{"experts_per_token": 8, "n_groups": 4, "positions": "learned", "lr_head": 0.00753}
Below are experts of layer 7 (counted from 0) of a mixture-of-experts language model. Rows are named router (the router's row for the expert), up (a neuron's input weights, with its number), down (a neuron's output weights, with its number) and show model dimensions 0-255. Each number is 128 + 24 x the weight over its row's rms, rounded and kept within 0 to 255. Numbers have three digits each.
Before each expert's rows: a language model's description of what the expert responds to; "comes after" lists some tokens at least twice as common just before its tokens as in all text. This comes from a sample of Wikipedia text that the model never trained on. Tokens count by the router's weight.

# expert 47
Description: Paragraph breaks after headings. Double line breaks after a title or section heading in = marks, especially species infobox titles, plus ") was a" definitions.
comes after: " =", ".", ")", ") =", " |", ")."
router:158098131148144131132139104131173068123127107143199134131139155134154088119106129116065174115169166145165119116116092113124161098094126109136108098102142135168093119133153135170106101155145108128138132103045115123104133133135106112114135131082150142134135091114103102142112111125122148157140108145121125156131117176134140141121135117105125150151141102126138140145093144131114147128110108104108126108123112128109111137120135064125110119186162139118147077106142091142105117132146146137101096149121141110136144138120167084110106155123136115111145171076128120137138147158110127153121128154138160138133101146095147100114089076119145115157132123133108156142139116155145102101125138164146135130133106107174102167156165074099109175139102137124089097092115143164102112126127177
up3:111085098129119120113119138117126131126159123156149072097106139148124129150187079147149090129124133158150101114101093168122158117148137163117154108138135127103139103123130091150118111148115135129099134103085135140169117142096089119131139087147156156156130151144126113112138151080145165150134153144111136139174110076144130119134113121099139087140165139097139091122128101134173173115121097122177146144139161099049140123105148096130077086143163157106144133143118139143152118128102091107136160120097094098147109109127117140138070143105109121111157142121119129090115136120117110166152098132117146164110138123146148121147144116147168125133167101137127112187132107151128094150104110147142150097128110153096139067092114170111148105096136110147132117134084117119099131118136141
down3:134191128136139044154093158152148141109124163164175134122121152106120122135132149128143069176117120136095103143141088139097110154092158142123146134139101084106149115132127154112194098135139132118125131112147118160162098133127150148132120131101134151126078146124131105118105112118137111132112113159110144089126116112088100169118099095134099123146126153134158100154102139136121159120093186116089128088094113161180110129138162134109139137066115111160144113150118152164126160069153123130100133123112136151156134092110101099080143166105138145134092135129122168125142135151152151148097149124111137117162103144118140174093124110151109124126150096127089124105117123119106094125150116167151126158125116139131138118111121120096099127136106136121125136116186119116129104178143122

# expert 18
Description: Coordinate and date digits. Leading digits after a decimal point or degree sign, mostly in decimal map coordinates, also years and measurements, such as 45, 39, 2.
comes after: ".", "′", "°", "°N ", "–", ":"
router:107148120116125100106160094121089130102072125098133115136110132082145104145135105112113145156131112123126158103163130094106126088174090093151079177111108118120146135136118086118164131166146140138158177131087112151123155092123147150110123115138099084085136112144152145154121109108076116123159123106097166140164152143101102123159112154096136094114156134097127123144101121122127140140171139100141131090126158097121112100142179110174152105150087083169136119176125109122146128144142125156133133135114118153154130134100121108151109151106135130168093130112121139155136098165175147131150109129168128142129113151076136134123167165116121136110141095143094138170098118135135144164104163145128155134150104102151115166121170135117169086099145123161137104122092112119114154106130147
up3:107144069121116106088120142134100160139110150158107127140106143157121124120098112120124132155129121137166145137110169152124120158154134114086159156212149114110168113101114110080157117133139077178136094118094116126109139122140148121106128143112111183135125096131134120146100140132137098167102154152115127130163139097138122138154162127090147109174117152153144181144147163162167106140166139144137149179108111113114120117126139156106109146125115145104114157091118133113145115109150107081141123144122129140101138138121144143126149120166156100137122134136133107075103152172124116166130156155097091116135153115118121127107122131070137110157113111078144119140119137131124154118121154133139130124184098134079164148150138175166123089137120134127115117094154153155080103142182097
down3:151132124165166123134136117129146086157141162099172121135126150092122141100143108117137104122104129113122127160151124104133138125134161138144137123086141122133110153135113137176116159139162141188145124081149130086106157127146124127087133100146132131136112102096126111156099128119090129090135158109151085148114106090142134092106154130105123131157057081099125070126149128103122114128123159107131099128128151127139143132127103108115138141140178139154140149116121096107136098137123102149158114175122140110116137106094072123113116084117101156121129133100110134176183126117140094130151136077147175109124135151140184139107141069090132107112103146091149157119131147135087191122125100165141182118134101103120157145136154107096121160147114129135153160136132134127186138146139122

# expert 3
Description: Digits in statistics. Digits, decimal points and pipes inside numeric tables and stat sentences, such as percentages, coordinates, and averaged points in sports careers.
comes after: ".", " | ", "–", "0", "5", "6"
router:101160135157114151163132085129157096159087133104101107106097147169087137106145116139125125169118082107165120137181123105136137132134131141161136113118129128166158132137069114129084104125159108119084156116180122124132121160086140139104153103110164139126140121137139171097125127081109167112082138105134157137145148086096101155117173121125113096141168129096093080122124122120133134131155139121126136090154106106117153126108125116119117169164155135131143106122126148108113118128112158123096138135074165121155153129126167114130103177146126128140132095158145076149128108111192107147165100106140144118122159094140145154144150143108160156135125110160125125141108132128168146141074155122153148135136119140084107106097122131080160130131152086140163139112107124104137124138159102
up0:117118158139121144120139137154160154126130163152155149127164131163097104118118092084108116111132110146103155136145106125132089145161140154097129072077106147156125134102113097119109151145158124141128129115167103152131117134102131147096150121114111105139113134097138153169099148120151132122098176110135123098131104156168136128106130143138157151125127142091128121101146130117138168112152127149103134127186128140059138116086137081098123141120163121120153135148144107145127071131125134091129135130097162147157171165119125110169191131099133096162067154095140101130083127157134114153125141168091121153132161128165117115127142122133162113176136143126128152125082122139164119117118126128145078124157129113142112117129129124101097174172132117083111131154152082121131145168171087
down0:143086116135173132160113139123132168166159120122140096107141107121172115131135115137116105137163109117122080159157120178141128127085130132133110151105146148121121099121134141127151141144091133154156079108136093137116136111100088139151102116121135102055146160103138151115154116141142160135172088167137108125137153123133103118144080120101136100133122112134121124095124158097124135142151119170103185113126113168128168157135133147127103122153137184161116151142151156078104094102097110151119136105121120085153123148066108131174128090096102201111112148136122119130096127137101092133138134111126115108082136109109153143131125191091171141137123156128116142139105130139080121119149083123126099101130141148148120104136137113171157139128145142140105114134096125148087105120115162

# expert 4
Description: Line-start list/table markers. First token of a new line in lists and tables, like a dash plus first letters or a pipe cell: - Gu, - An, | Party.
comes after: "\n", "\n\n", "| ", "=", " % | ±% |", "|---|---|---|---|---|---|"
router:137128146105118144159133147114118092114104119168137093101126157121138174154183127110110113115104120087141157144100091151141139126118121135175130127144111131121122100140128120085104159099097122153124112160142121094158117116084161164164109087075109092165139128127119125095118099082177100146131086143167110115119143117126131169130102133142135146123152089135104135127067131148154141142131171110129122101148088130110140140113147129152098164091137098142098158132063114159074106125078148153160127160144175160139145128125110161119102161139110115149104081146139135123076137084103139128135111147149105175158111156177131132145113117112148132170120116115144157118155136109093121091129092150138135165130132132151123109162102159118116114118153120125128132132096104165117151118157120
up0:168091119106153155114147156139116113128136143133116142148095114135148117150129131124112146113147120137140182107101143129103108156141173107117129137167157148129119134134125156140153118116143144157133129173122141076140091140072138082143138115157151121170171174132085111100148097161131127168116146119142130131147137105109109109147093116150181110131163138128169101127134127140117153114088145142119127140125111117095088129095145153139112123137092108163106154165113183151158115145096126150137100118159100115152130128109085154120176098111147164128118125151152128169125082120133124099155147142080054080151140118089104136150110130135154121142143165109138161120117076140116094118142103085129100157148066105135140096144131139112143112110129184121124120116171137169120115132155113
down0:122151123126113122147104131183154108136134133148118165162097103122127131147140126119104120098130152156117108167143111147097155151136098121125113149130136101139139171092102195135117126166126132147167098133171184107140160157132142101107158134130141135115112174129133097118084104178121118113125152126146127138097073106115136150142131098145135117113174106106133133163142122164121131105120101166121109105118140145105152144136144150142096087154115130140125106113122136173142138110122079129127130121116120099147169111113130126134121119101141189155112157140127124090142174111134121098090136140071117127085178124128117127161116131143122142116134094075125077146140133149162157122144126105138105165128177087124124118154139113094168125036090118142152124102145168133155145160119161

# expert 21
Description: Table cell starts. Pipe separators, first digits and slashes in tables and lists, especially review score slashes like 8/10, plus row labels like No., Win, Year.
comes after: " | ", "0", "\n", "| ", "; ", "3"
router:134119160144101119171134131125121130163092115074149119162121112139132128106095162133096191128131118120141174125143127143101121144112170114144128086149121140163122154148075160110096153128168116111146133133160162092065099183101144143117134123139136135137147133100131170108113086120091141120106124110080121105123182120107108169124164122125148071125169130122082137108105116113122128123106072096111121103153119113135105102111166120135094152162105111149112155106151136117144121113088120171129112125118144127164142099095146107107125161126130127149139136166120129158157112137151160117154135125170120082102119133090104115158102127108123164112112160156155185102112158115143140147121127128119117122116124096116128115148165083158134163158172109112140186109115148108145125116125106
up1:174118116109096114128167140161142135174124144132140095126169120112120107137095122125150155063129150158125155094107121156095128089099158121133142133094121117082113100119136139094165127117154196101097115128151099089120129122149163130138111135121106145097119075094121110155130125120106120125150129107115150146126135154164052143134111092124105090127149149069139112148126093112135162141149098122182083175155142149149116107135145160114094112107115133164132085103157130128109159188098127121148151133156138072132151117107085101085095102139110156096153107127133151143125169126111148147137139128104144161143117113127147151146161134110151141091121139143115149112123148135147136187139096115119153123116098102136129112149133139142110135111157149098132133158101089129132165138136145
down1:107108183119106086144171067171138124112101092183144114110154136089162099155188101168108096101085101120092130143134115123137142135111122122138113151126124160109135118113131114118135118107137153145120126130064117122144131139104122148100121151134121096171131104131149119096177107152114129112087134123134131108122148120137136160139105125101099150116125102106153095103097109121164145129126091132124146109101081114146141102133156101121125119166143116151132124093114115095117128109147164157100139170125088136128121122178118124130064163127098149111136171136105146120094136135105115164165123161158111120140133149154164066123133137141147110156121155166096104141154113119119158125150114146156134150167136143104158158136142124154150135130062156126130134117092160127159192124155127

# expert 9
Description: Election result numbers. Vote counts, percentages and swing figures in election result tables, plus headers like Party and Candidate, as in 48.40%, 100.0%.
comes after: " | ", ".", " | +", ",", "; ", ") | "
router:149150088111107121139150106126175096108100125130128099086081156143144141108117122127111132161137118104135135116164114099098135102101151082160130093126086152135142136169093089117094139158153127135112154150106168119156121119114155160106133129108118157098108145120161148096130116129111149121133106116148160141124158139126076159164137159102121106114130130132115112128097117146117144144120161155168128132118095092151113134078124130181122130142103107154168168164129150167121180143098139130146109125141103107103136124089137141127121159158138123125129094133080131156109123167158169128157137130152081158101098087107139126156103159107144147113151103146091160142090106116122132131119169115153158122169087127097118130110148097150098106083134094150164152150084085113149131153167097
up0:137142141133112144104170114120135134124124115136118148147081072123165159129133117137121103141184163114156140122107175115163133129139145118154151169109197153126102094113108127150100125140089141111163133154115128133129161128137079115112080127140113122133133147143084130122177110121139150095127130174102078139127133152079121107177141136109099158113135137131151104146119120096120150147181080078078142169129146129130105150130085151144141075152097130088179113154141108147108178117160158097139141119138122129122113122168100106100143111148104103106153135114179163109105112144120163153126136128101085140137118151142148099094128144116132099150153166127117125140163125152153121133145157137144119152149117143179141157099141118116141122105110153118128098164094129145160108140113147
down0:142161100152170173099142140100105141123112142179122158140134110128088098143123100143151139108108105134114105117079089129161134138097106176119115131134108127090143178102125161143106062141114097130087089130116178132135151095132150093122118138132148115172124151128166094135124127171157102175113112138157102148108133138138151115089086106160133057112105165128136130173121153126129086131129181183151113172089130134139091152143111120150102150105128112146113127120155116102148128152140136132126128152137126101125113130118165142160135143118125126105131084134160149111161121094112100150125135136124147103106129112179169096120133103127133092097095147123115086137137123155141104156159115127192115122100156135131158121139174146124118128150108138145142140157162112126085137129126134

# expert 53
Description: List and table line breaks. Line breaks and separators between rows of infobox lists and tables, especially football career lines with dashes, slashes and "(loan)".
comes after: " |", ")", " |  |", "\n", " |  |  |", " Apps / (Gls)"
router:149107171127104141151143122139117141151096145159161152120114093129147142094096106104118140080162088084149142093137123073140164142103106138151147140149141115152087156109144106123115152088144130142185130127148103115136098131118095136161113133104141129142151135108107141109121085159104153175118113144125121153095142121129108143152147132152134109129168120096148194138152101101087168139127114122167128124135141133149080087120154124153141149152102076133120149088164148146096121134139114126137152154139101133159094107131091135088105113136133148118134150099135150166139128147129125118092109143093113110119125111138149094138146097130143147087119186106143171141174128173133113098117077101156085166093164098092091124106127082132145134151146106093135111153147118142125114111103140
up1:094115145102128151132132149120124116124187189116145110154143105155136087140113160112136104125113088112137134131107111149162119143161147099119094123113101140125110155129124150103123161077143154133177057131167163151116097145101137118149138156100093089124143160127088116166127085121179105106161133129089136094139117132120142108166136150111102141124077090144147142116134183149154182111118144122130115134085159135107099130140132061130178146135158110133105118147116114116150173154126075091156140124121153145145107130156117109154107151136134096141156149137106098142144104088155067142156111145096123128123130118094121134097130136141143130139113117086162159167110159117122102128132131094110118104116093147135123159143125122146107106113135137106122116120160126167143134143154170
down1:153086175166145121114125138115144160131157093112162152149132101125155142092152144121098140109154127094113120140133135135152123128142165099177148080098153131160160112117156097120142128153114151174161190154172157120104138121072157082094113139110124083157147133106159164125146127136139134106104102105145119117129135130163136118139117104129152114088094115154125086114107122138134181142177095142142128125146115121144142109085142157151128152129107154082110091129146150111114120159135107101163146143138106108152101151139126092136122096072135144145111097124106085164073139135118126118143133101119102148078133128150165135101140111088147124140123101123084182144149141103103125111174148127140157121160127108097141112145138101143106108121141122097131119143072106137142131096134160

# expert 52
Description: Infobox and credit punctuation. Colons, line breaks, dashes, semicolons and pipes separating fields in credit lists, infoboxes and tables, like Original network: or Cast; Cast.
comes after: "\n", ";", ")", "3", "4", "978"
router:136114144152159143109138132158139146170119125153167130124111101108181097096086145093137183095172122144118109066114104100134143124091117097145123139128093111152088156105137095135164125094119115116133136158131132106154113133123119133145117148121122130115161137155100118132156125147079161160155136146138166134097153173150111088084134153173114124133145140117155140101146094105118137124070108143164163113151127123139125120147141098143097147146096124163153155118154150155117129128118135148126181104116121116139131157090143120120107145085112188114139106121100141166099087123156131113107135101152086131116127095103170125126144101143133145119101175114152127116169092152133124138148151118143144123128145072154087155108133078116132134150160104097101132122118098134116134171130065
up1:148160126142130167115127127127138134126068187134103103136146164127166147120118130153127148099161100119119130117103131143109125135136141161099134091156147126137152147156108091100137138097142123141175104164127155117170103138074141113174115172102149120153168099115166114189169130124132144161134104135073131150191159117128113136141129125144152132143118157110116122110076126127116113112143127108110102128112121138117165097105131169140111158130079162162100138134145098110146115111132133148119129180161145099157160127143072099102101108147133110117145166149122126127123073104093119124129115082129128101120135116123135151122076097063149171115109151129078130096151114104131109133089113132132158155113151117129126100145136100124141132166132134107123145135128109109071129122156094
down1:132111128175145116122093145117133110133144122131116139145136123140097111115128130148129133141160144099123143137088140132159104116114114127152118135125124132142138127133193125124152133141164151082113101100149089142144162140076115082108140128121133165125102141125119109134154170106111118149151193073174105133077123131145085126130103131148045129126098160109109109063103147123098179157133168157112133138107078154130139119141141128105131126138144148119177085131085111127180100140115117115093128127132129108103177082146130148129123133117101105141135124139159117125123150144103108168092146138138114118109158158097124093164106119104127114134136131077116137143111130137101088130129114097111161138176108115114094139096111124141088189090110137108094121133130102167104134100136162

# expert 19
Description: Table and infobox numbers. Digits and empty cell separators in census tables, election results, and infoboxes, e.g. UTC+3:30, Total: 40,507, 33.3.
comes after: " | ", " |  |  | ", ", ", "- Time zone: UTC+", " (", ") | "
router:164143121134092139153163100149101134102166113122115092094101150162181123160146112126080127096130120099180128100162088145081126127122140096162168121109098141155095158109097104112121166139155167143119138140122135132129107129112143155153097117098097165126140133114154158131136083143124169152095139094150110132148140156089076152149150124109111132178140122143164108135101116112118111153130086108129144087163109087113084137123142094159133119177110072182154108122155122171132170179103114165119099155152129127133116113137109101115128132158125154117116121147092166164111135131155150138147106120109094123112108127081118134140110154114147134104098107158100185120107119145125128156109116114120155130134126132132125127156161106161150152118128094116101111130091116108137143143130141
up3:113122153162141122071132118122175097168146167117117140083137123071127122129191105138120146079108140143150171127111112106103089112110107157103144170130129113128130114157207122156103087068135106158131145147093116115158138097103131126139133146111118093103123138073129145145141136142132134095146118137121173102179144112151141147111146069134149128153152119073117119130149105135112121152158108103137159079109142157102099108151167167097112135128102111126141120131112115157109133121104113130098120130142116098143111109111159148148114157125140134126131120095114130142112099109119114137142167147120132129114154156098128118153126135091113098150142186117128112155178138109134102141125168112152140080145115127138125131110127109170119039133125134121147104144138100155160125146105119
down3:142075176118115137153121137120111159138148091112096141099162139123134154108150109114130121114146139197137120139096151130160151140136116177100124103122121130132141114149164143138106135088087178098100122106122128106150162151148089117157065144117149122114148106086140078123162138080132110102137161129147116124139125084109156133118135129103093151093126114172111127150141102105154124147151102112063107140108125146100123109122160149121147136138149126112145131127139120107150080114090102102150149119079063116144097109128087155109134122125073164132138135132137127159132131122158129161127130167116090150107151141170122139099132109166158114121123139124130123133110096152087101160169121148124160142135078104121139085115117123116133172120158111116122102163153102101146102168097119

# expert 57
Description: Breaks after tables. Paragraph and line breaks ending a table row or paragraph, especially before section headings like ===Goalscorers=== or new table rows.
comes after: " |", " |  |", ".", ")", " |  |  |", "\n\n"
router:128125142124122113112153175150130108137129112151166150165154166112166107119110164127099131107139129137163112119150083122074119084114098119135137132151132128155142155160155170102107143125167107150168078081098125102107091128088104155131148144106149103156129135142140112102116147191092151166115099148092164157091156166164139145096166128133133116134117136152137168077125160116093118134106093116169142110140093122112100117144101121102131178157142100114111122120117153142096107103140151143116130140137134172124153138144127136103106131150159115099081154142124133120171113136114114123123119140122147137137122108092131094129105101112073131106117121096147143129127091132110155099149135122101106132102117086144110160204172079126118137149114114135135135089126161128103117088126142
up3:114114145124112127107158130094117112118128152119114143146157119148094085159176097141105143107146093142110166109137132119196131110139124095144161136131141118117139140101095109081156145163133137118134106110122110120140113103083150113126173127138102110107096152147122142174174133121148114087161156128113097081120116141154149124160150134138122087106138120121099150157153087101164101137123093114123078109092116186131166114152118170114157140136122125174161089098110134108160195148102098108133119105127114131158104146161124160147149131162150103091107089123143125147131104136124098155093123118124134132101134119133113126092152132149133115111172165130106102155126123126140139153096130117143129124092147130108145107170079127164099077133131163104127154130179088100107134161133159
down3:110114106161186135145114167090141120116135155082142127137155101153101156142131099151131119134121124112141148121127143075119122117151173110125146125124108164123140166087137122124106114117157170092100144152121150150107131114141137134108118099160132140134136139134152115115177120130113129093117104119119127106146136128084154135147111138156141092152100127114130130077148117146165119098135158075153118145110150110165162103101135081156083146075102117081146109132112195157109159122160132147166099114137107134165170099101160105165121098143117086165110117169102116089114139146138128153164123157163145148142123125111110124123150167111161110116142160179121114137094148150159130097121132135139133095137112093099110112152165175175170084149122133104144132127141143107144108156125130

# expert 2
Description: Table row starts. The pipe or first cell token opening a new row in wiki tables, e.g. "| 2005", "| 1st", "| No.", plus small row numbers.
comes after: "\n", "| ", "\n\n", " | ", "- ", ") | "
router:138140176095086115168135148167110131127116097160132092097142122148149153106111156111113124131089094127114140150118093098132106162121119125176168115151075133133114115114138151122121125077123122109103155170149118090116099129117131185152092134093131137155122128133115108135110120123155099130096081123135127105105165105094105171111122117119140119109129126154137173119134149155149115141096152114104159113142107161142119145139125121134127156111155090151140170132127145125086116114087151139197133118147157136145115141109122126105163138155094119136127084191122140121137139136094194106112119118146102124103108147134103125183103151129128152161108096083146165111132139078102139107140122126142119165137140093119131088153159126142100163143152095078152140125082137141137168148133087
up0:093114143151101138144112182120150168114142112127158116157113112078137107116118153101159145111142152168116146163114152077140134127160170112109114161102101168105125166098100144150150150103102124167135114143153132183158129122155121150120159157139162103135135128123120082138151145137093110106147135132147104131115082152107128145108097154113166138158116164158089146110130140144126118123082123143095128092114119113074100122125118123138157120116137158133157153137130094123178117109093164105146116115132093129121102154087128101156136157082142150138150104143084111084149146119143101107131087136099104141114101139149105106091133145133121113137118137114166087122148108097118087107111166112160123152119134119144114145152114059100130093112091109134092097090111149127191124129140139
down0:086110157109167158107141116161123110100147140123151115150121151134114166144130124119126130139170127131111175154142127117091153113102110148129122115116083150133154138112074081119129101120156144090078140076115159098099185149136189146116105128071187132105150120116119139135117153120143108130150128157082136120152085178143140096149104136099124119092141120106131083149123146140104145111140148122170110098148181137105100161128117137084137076098087112131141095133138104151111139148147119146123124117147108124120116118153168097154140165136123096093183108115142146114092113129118127132114097128111151148127124125122129142107110151116158086113168106102126138119102142117134123161079150119119127091123113138149074111108143181137146125116132128146137125116114083167161140171156138

# expert 29
Description: Coordinate and long-number digits. Degree and minute marks and middle or final digit chunks of coordinates, register IDs, postcodes and attendance figures, like ′, °N, 375.
comes after: "′", "°", ".", ",", " | ", "1"
router:147160113122149115101167097110144176101116169106163164124096142152138125134063114160110126141141128112133096148180138097090135132120134106130109151074105139131143181132105088147120111142150101144177168135102131149100135132142177149079093132152105136121095150140125148134139086138098151099155102107094143127132134158102105127137084154127098100131113130110143133163102089126146139107147084146127106085104164144145149119126098116168150114130119127166106094121127159103137164127149128154145129128133079166160137136120132113147082126092121157142093117079120125131092130170132151101127108106159139082159117149134102154078119123106131131096135144167151161171102139132136117123107108113142146133137144133152105106135183144143129114121137082161109124181099130120132114127095123
up3:110127129157172150096117148102105107123186103137118120136133161137146133091089168068139111129137108151117131150124148137090141124113151158119142108110119131132114149156164096149150119143113141118195166123162153094099085115112139077118112133117153134080075095142102104144094126121118121128142109143130112102148138120201114065146104123163118156106072146135115154147117162128112168133131189140143121111108125098126172108121130122141130108117113168149153145158141202151122096139152088133120143102124142142158158151136121075129154102098107157117141119138107112122114148120130137172118138110166123104147125156106083151111109129141121133131105158116146158161134129121145153093151131114132091137171175117114107126132094119136152144127121127086116140161145124104124101092140133
down3:145144096164163162157117115094127120112111134128128152111073091161147111119148120137129151151144162101163118147160106159145134127157132127142118128124107177120195141116133116163128154125113118111131100124129122189111165122150092116107118158161073137102147083124123120137131126073145114079105135098138143105159128118103108076160100144117110093150128138133143137112133118103107109138142199097128156151108105104113175145138113134104124124134140094100162100149109134097145150117138115154171112130152143091116078122179173144154155145083156165104144124129114114113122114127125154151112167106141130116103083140093108145175094124125157164139086126101127152130157104087135075128118125122159126093116165140121127137131113112102143101093128107127125093132156101093128156130140113

# expert 23
Description: Numbers in table cells. First digits of numbers and scores inside pipe tables of sports results and rankings, such as tennis set scores 6–2, years, ranks.
comes after: " | ", "| ", ", ", " ", ") | ", " ("
router:149166142107103117156165143143133154176118147112145151138128101147125091138152147112125124140097123149145160116133110117078099111101122102168167139159087178137132132102134142088164153139146164133141137153099130130111101135119108159150136167128142104128122162126119144158143114117120155113144089093124149130108129134103142140138140137100143117155158151112140138089125136125125118151138103089136168084146056133116095118088194113101141122147097077114157163165135129110114129147115148145128125112174134122124120123103129141091100087145151112118125089180094153161132130117152191108148092150127114127100136106101109128119098148125083147150101135126111135136150174075141134104150117093108169144137118072138107133142144090134108109160173088108150161109124119091144153133113088
up0:126129153121125142102128135113122090165097157116143116121139106123090125111141103178124091108108089118149154146128118115129134122141113126111101165145169130147063070159129168131133092155161187098136126092116134101132132108158102129119125102114119099098153095147082115126125123164131108170143169104098130141152093118127130129128127088126134101173172150090137108129166138124126189124146111123137128112141152118130148114141111164095141077101147133158124083146132151170133101135189147152089095124107125145136129143166121139122106123139122128126105116110135111141189145163112140147125119150081132131140127108090149116104201143099126143144137135080141159113154130112180091145117108091135139151133155148109144101112140164108115093162147147133164150146119112151137125163155097
down0:138119116142093114109139162134151115111102101099141094153114143108171112162102091133097137113116170095165145121083136146148174157139106140149131132115162167126118145121155119106126103147123135127107141121108159126149104183122089124123127156114121108106139132107127097102140148131122137068180139094079106121092137152102107145144087126105120157157117085127131114123134149111120098163154098128109147098147146096160097091104146111160136092188115153113155161161109124135079077152092119142106145157166156112144106070131134130148079156128142164146109116130124141161110171152136118115146129129117164141147109151069135151116127115124125132119145132152077134120160148105118104121160130133157116162129083121143106171122122151120142136094132143188143120137118118104164158134127081

# expert 11
Description: Leading digits of years. First digit of a year or date after a dash, comma or "in" in biographies and career lists, like 1 in 1971, 2 in 2014.
comes after: ", ", " in ", " (", "| ", "- ", "In "
router:153140159131123149088166102141119152148123095171118134136102110103151098145152131108115144124123149109160151124150127138104104098105089117130131181117152169159110095142165160107168130144077150108105160135092132138118117130139145153168165127141117099118147128086123151150145073122112125114110121119112141111145128152116120114144148135075135138165144081115119126105109113111103118182159112121102159115146116165156095091127167137103156140132080101107126169123084173118110125142116170096101106152142089124141081100137141145105114118078134129108140114168125153154118151118158145119139150122127153125097100138097154148154150173096097083162169099124098138147169121100138118108109163087120125132122107125131144153111166118165119126097180102136120117135095114121175122102121146
up0:152115168133113143121156128132161096132156167158144096129164123144145138133101091129099111092097150147124132166136096110071135135117116116132111157144102109123113094099137138100113138127155132125124117117122140103183126122138144122124101159118122093129137184135165106091106125138134176121137154111142158151100153148157115117166141114091068145106121118143140132140159145099131122108082164124175086114116066111156161132082105124094115124147156120121153094104110121097105137168122135092134138079157140136090126151084136094160151138140147148124110094123139142123200128104151130134174066143140081115157155125154127084116142147140150118122152118103135134098093133150120099147074117122156148092141157124109105115119105149127078113121137161114145133102120141159143144119154144
down0:128161130115147110125126142093135158122065123119064089137098135137114134175148099127106117148103098131169137104147152067120144141105138117116126097154099154185128116102168107157139104109141102137111145133137094122120077145144110091095136143151135128122133127157110101110104161121108122141149172135117140174083161125090154117144124108167131130165136106114096153131104099108123129185141121106153103153137088153129114122129115090116159127090122170138144141145073150167120123146083140133154118113118101158155104137122104127140154128122143099099145068121163118169123137150110108156140083105112124121093110138117137160149134133106131163145143150091146134151119140163133133167144118128160118133159124143149126138159096080068122136153148131150153143129067165139121104092129117

# expert 25
Description: Year first digits. Leading 1 or 2 of four-digit years after dashes, commas, or parentheses, e.g. 2013–2014, Hannibal (2013), born 1980, May 1890.
comes after: ", ", " in ", "| ", " (", "–", "- "
router:153157142156093141126162110143129128164141101117149149129087167119163125169168097162116161127116136075149126158141136154091116122096090107133125170139153167148105111126168128106100137158093117120118161154131162169121116127131113116148140132133133085118126106108148135128138089138081095134095136083107153106148126169086103150160153097124146170153167061121154106102142111120111134157149081102108150140154141116134088105115150125131147142126093106120118160127119113111114128129120157116091107148128084141130090092177143156102120121121143114114158152143101156160128147098152144105148117136132122114095110157090135129157141127102116096138134121145097155133158125122156104102134162111114175146113093129145161137118128129182110174100155103161131115106087125100159122080091108
up0:139135102100114116133158084127121100139160127148113167103154126113137125131153086149149146132138120104113114097112192122138107103163114128149114099142143085074130086095115140115105132158130085090125089111148106101146177087125139130126126105111112096158110088108198102108127119128088108108135118135158129158154124116164115123148132073122119173118138123121151107125172135116133133162116095125140131156121130146126156111125135151104097098134149191129166122160127092110146080124148144122145117107100139107096106129148123102131154101143131118128112120134143141169128180106118113100148169122149117136123106128136143132128138119121144131166136116119124142149110124123136082103185112137153158152109159112166147086086092167090076163129149112121131171125093146138130140097137201
down0:121112182118129134130123166158107130173118149110117186123171102123156148103104156133118114094102128122097168111181141123112159105143137129161140115098136168158141127141127115161129168126159147165093142121152113152128089078141132154126138099120125149109161139091117110138149153142082147145091144133117117113117149138158155105114110126121120144103123143128150126121114107117147136139103169087139113110136121159101123095125114102118163140183120103124148122090116169093089172096137179123131108131109130106114185081109138131121142112099179135119141140126135156121110131108134106122119126140112124077144140157098102110113124135122107146110141092129124148198131073168098147150115159134114053122138120112123149102123120118185157077176127130115104133126153156156158130139147105

# expert 45
Description: Infobox field breaks. Line breaks, colons and parentheses in biography infoboxes with fields like Height, Weight, Years, Died (aged), and birth dates.
comes after: ")", "\n", "1", "\n\n", "2", "0"
router:152119130180132155131108108167102081167119144151146113130104110118157132104089124131139157115141118160167109109110102084100128121104100108161138129132164136159082132078100091107106124117117151138085129134143152126111142144119088170158145099121091136167114152163108113072106100140166148157107169166155140150098112154110106171141137080141145101171139114098148165160122120120138104107085169154174155106096152102144137145119147113124093130139114078144132134137123169135137125107156133145110151116122097073102124115144155136099125141130094170096112134118115148178083086156150117126088138140113125125115101152144173127153142119134148123113133155134133149133154087148141100110134126110167134130097121093144114147101140085137129126133127126131137094091141157148126153175122118
up2:102145099131118113130140134135123146089115102143184100140127150155119129116124151160159137103185161171144144108118127107133119094122116114121140085158138155104155151127136112134123131158103111097095116154117143107117177136129118109140145130112147147090088149112113141101128129128147131182120136124094138154095176134137121113126180144140179140118144102152147126121121190136126169135109113153123105185142107133097138145130085163111149111113126131110136132118104155130069109141131117109131100101095136149098161140093132137138159130151155101120148128099122135110153119126101140130117162121135120097076115101130158119148095143109119117109167071107108108105097122106113120117153112130132132129167090134134094135169148069131129173106049143089094111160128083166152139075153104
down2:145079144157117146138159132187127140122091134136120113142150120140094098151145169137153118093121122159136159147155149165131150123123129156112114157107162131123176147099116099096140172110102125122161053176143137115094119150135106137108141147125142128122140089139132154166157127102134135129123119095158108128127123154097149132097161154132099165146107079168109106146093110173095115114143091143139130122122102142129104134118143192141115158154122170158159087104157128112113132107121163160136144150126117095104129132119125141143168085101090190083130124171129099145127137121145145150110079133126097119134116149134102116144113128135136130116114097109099065110112138158140129136132075124136129134150093149143130158146125121142129099156183121136151090174121099107106097132131158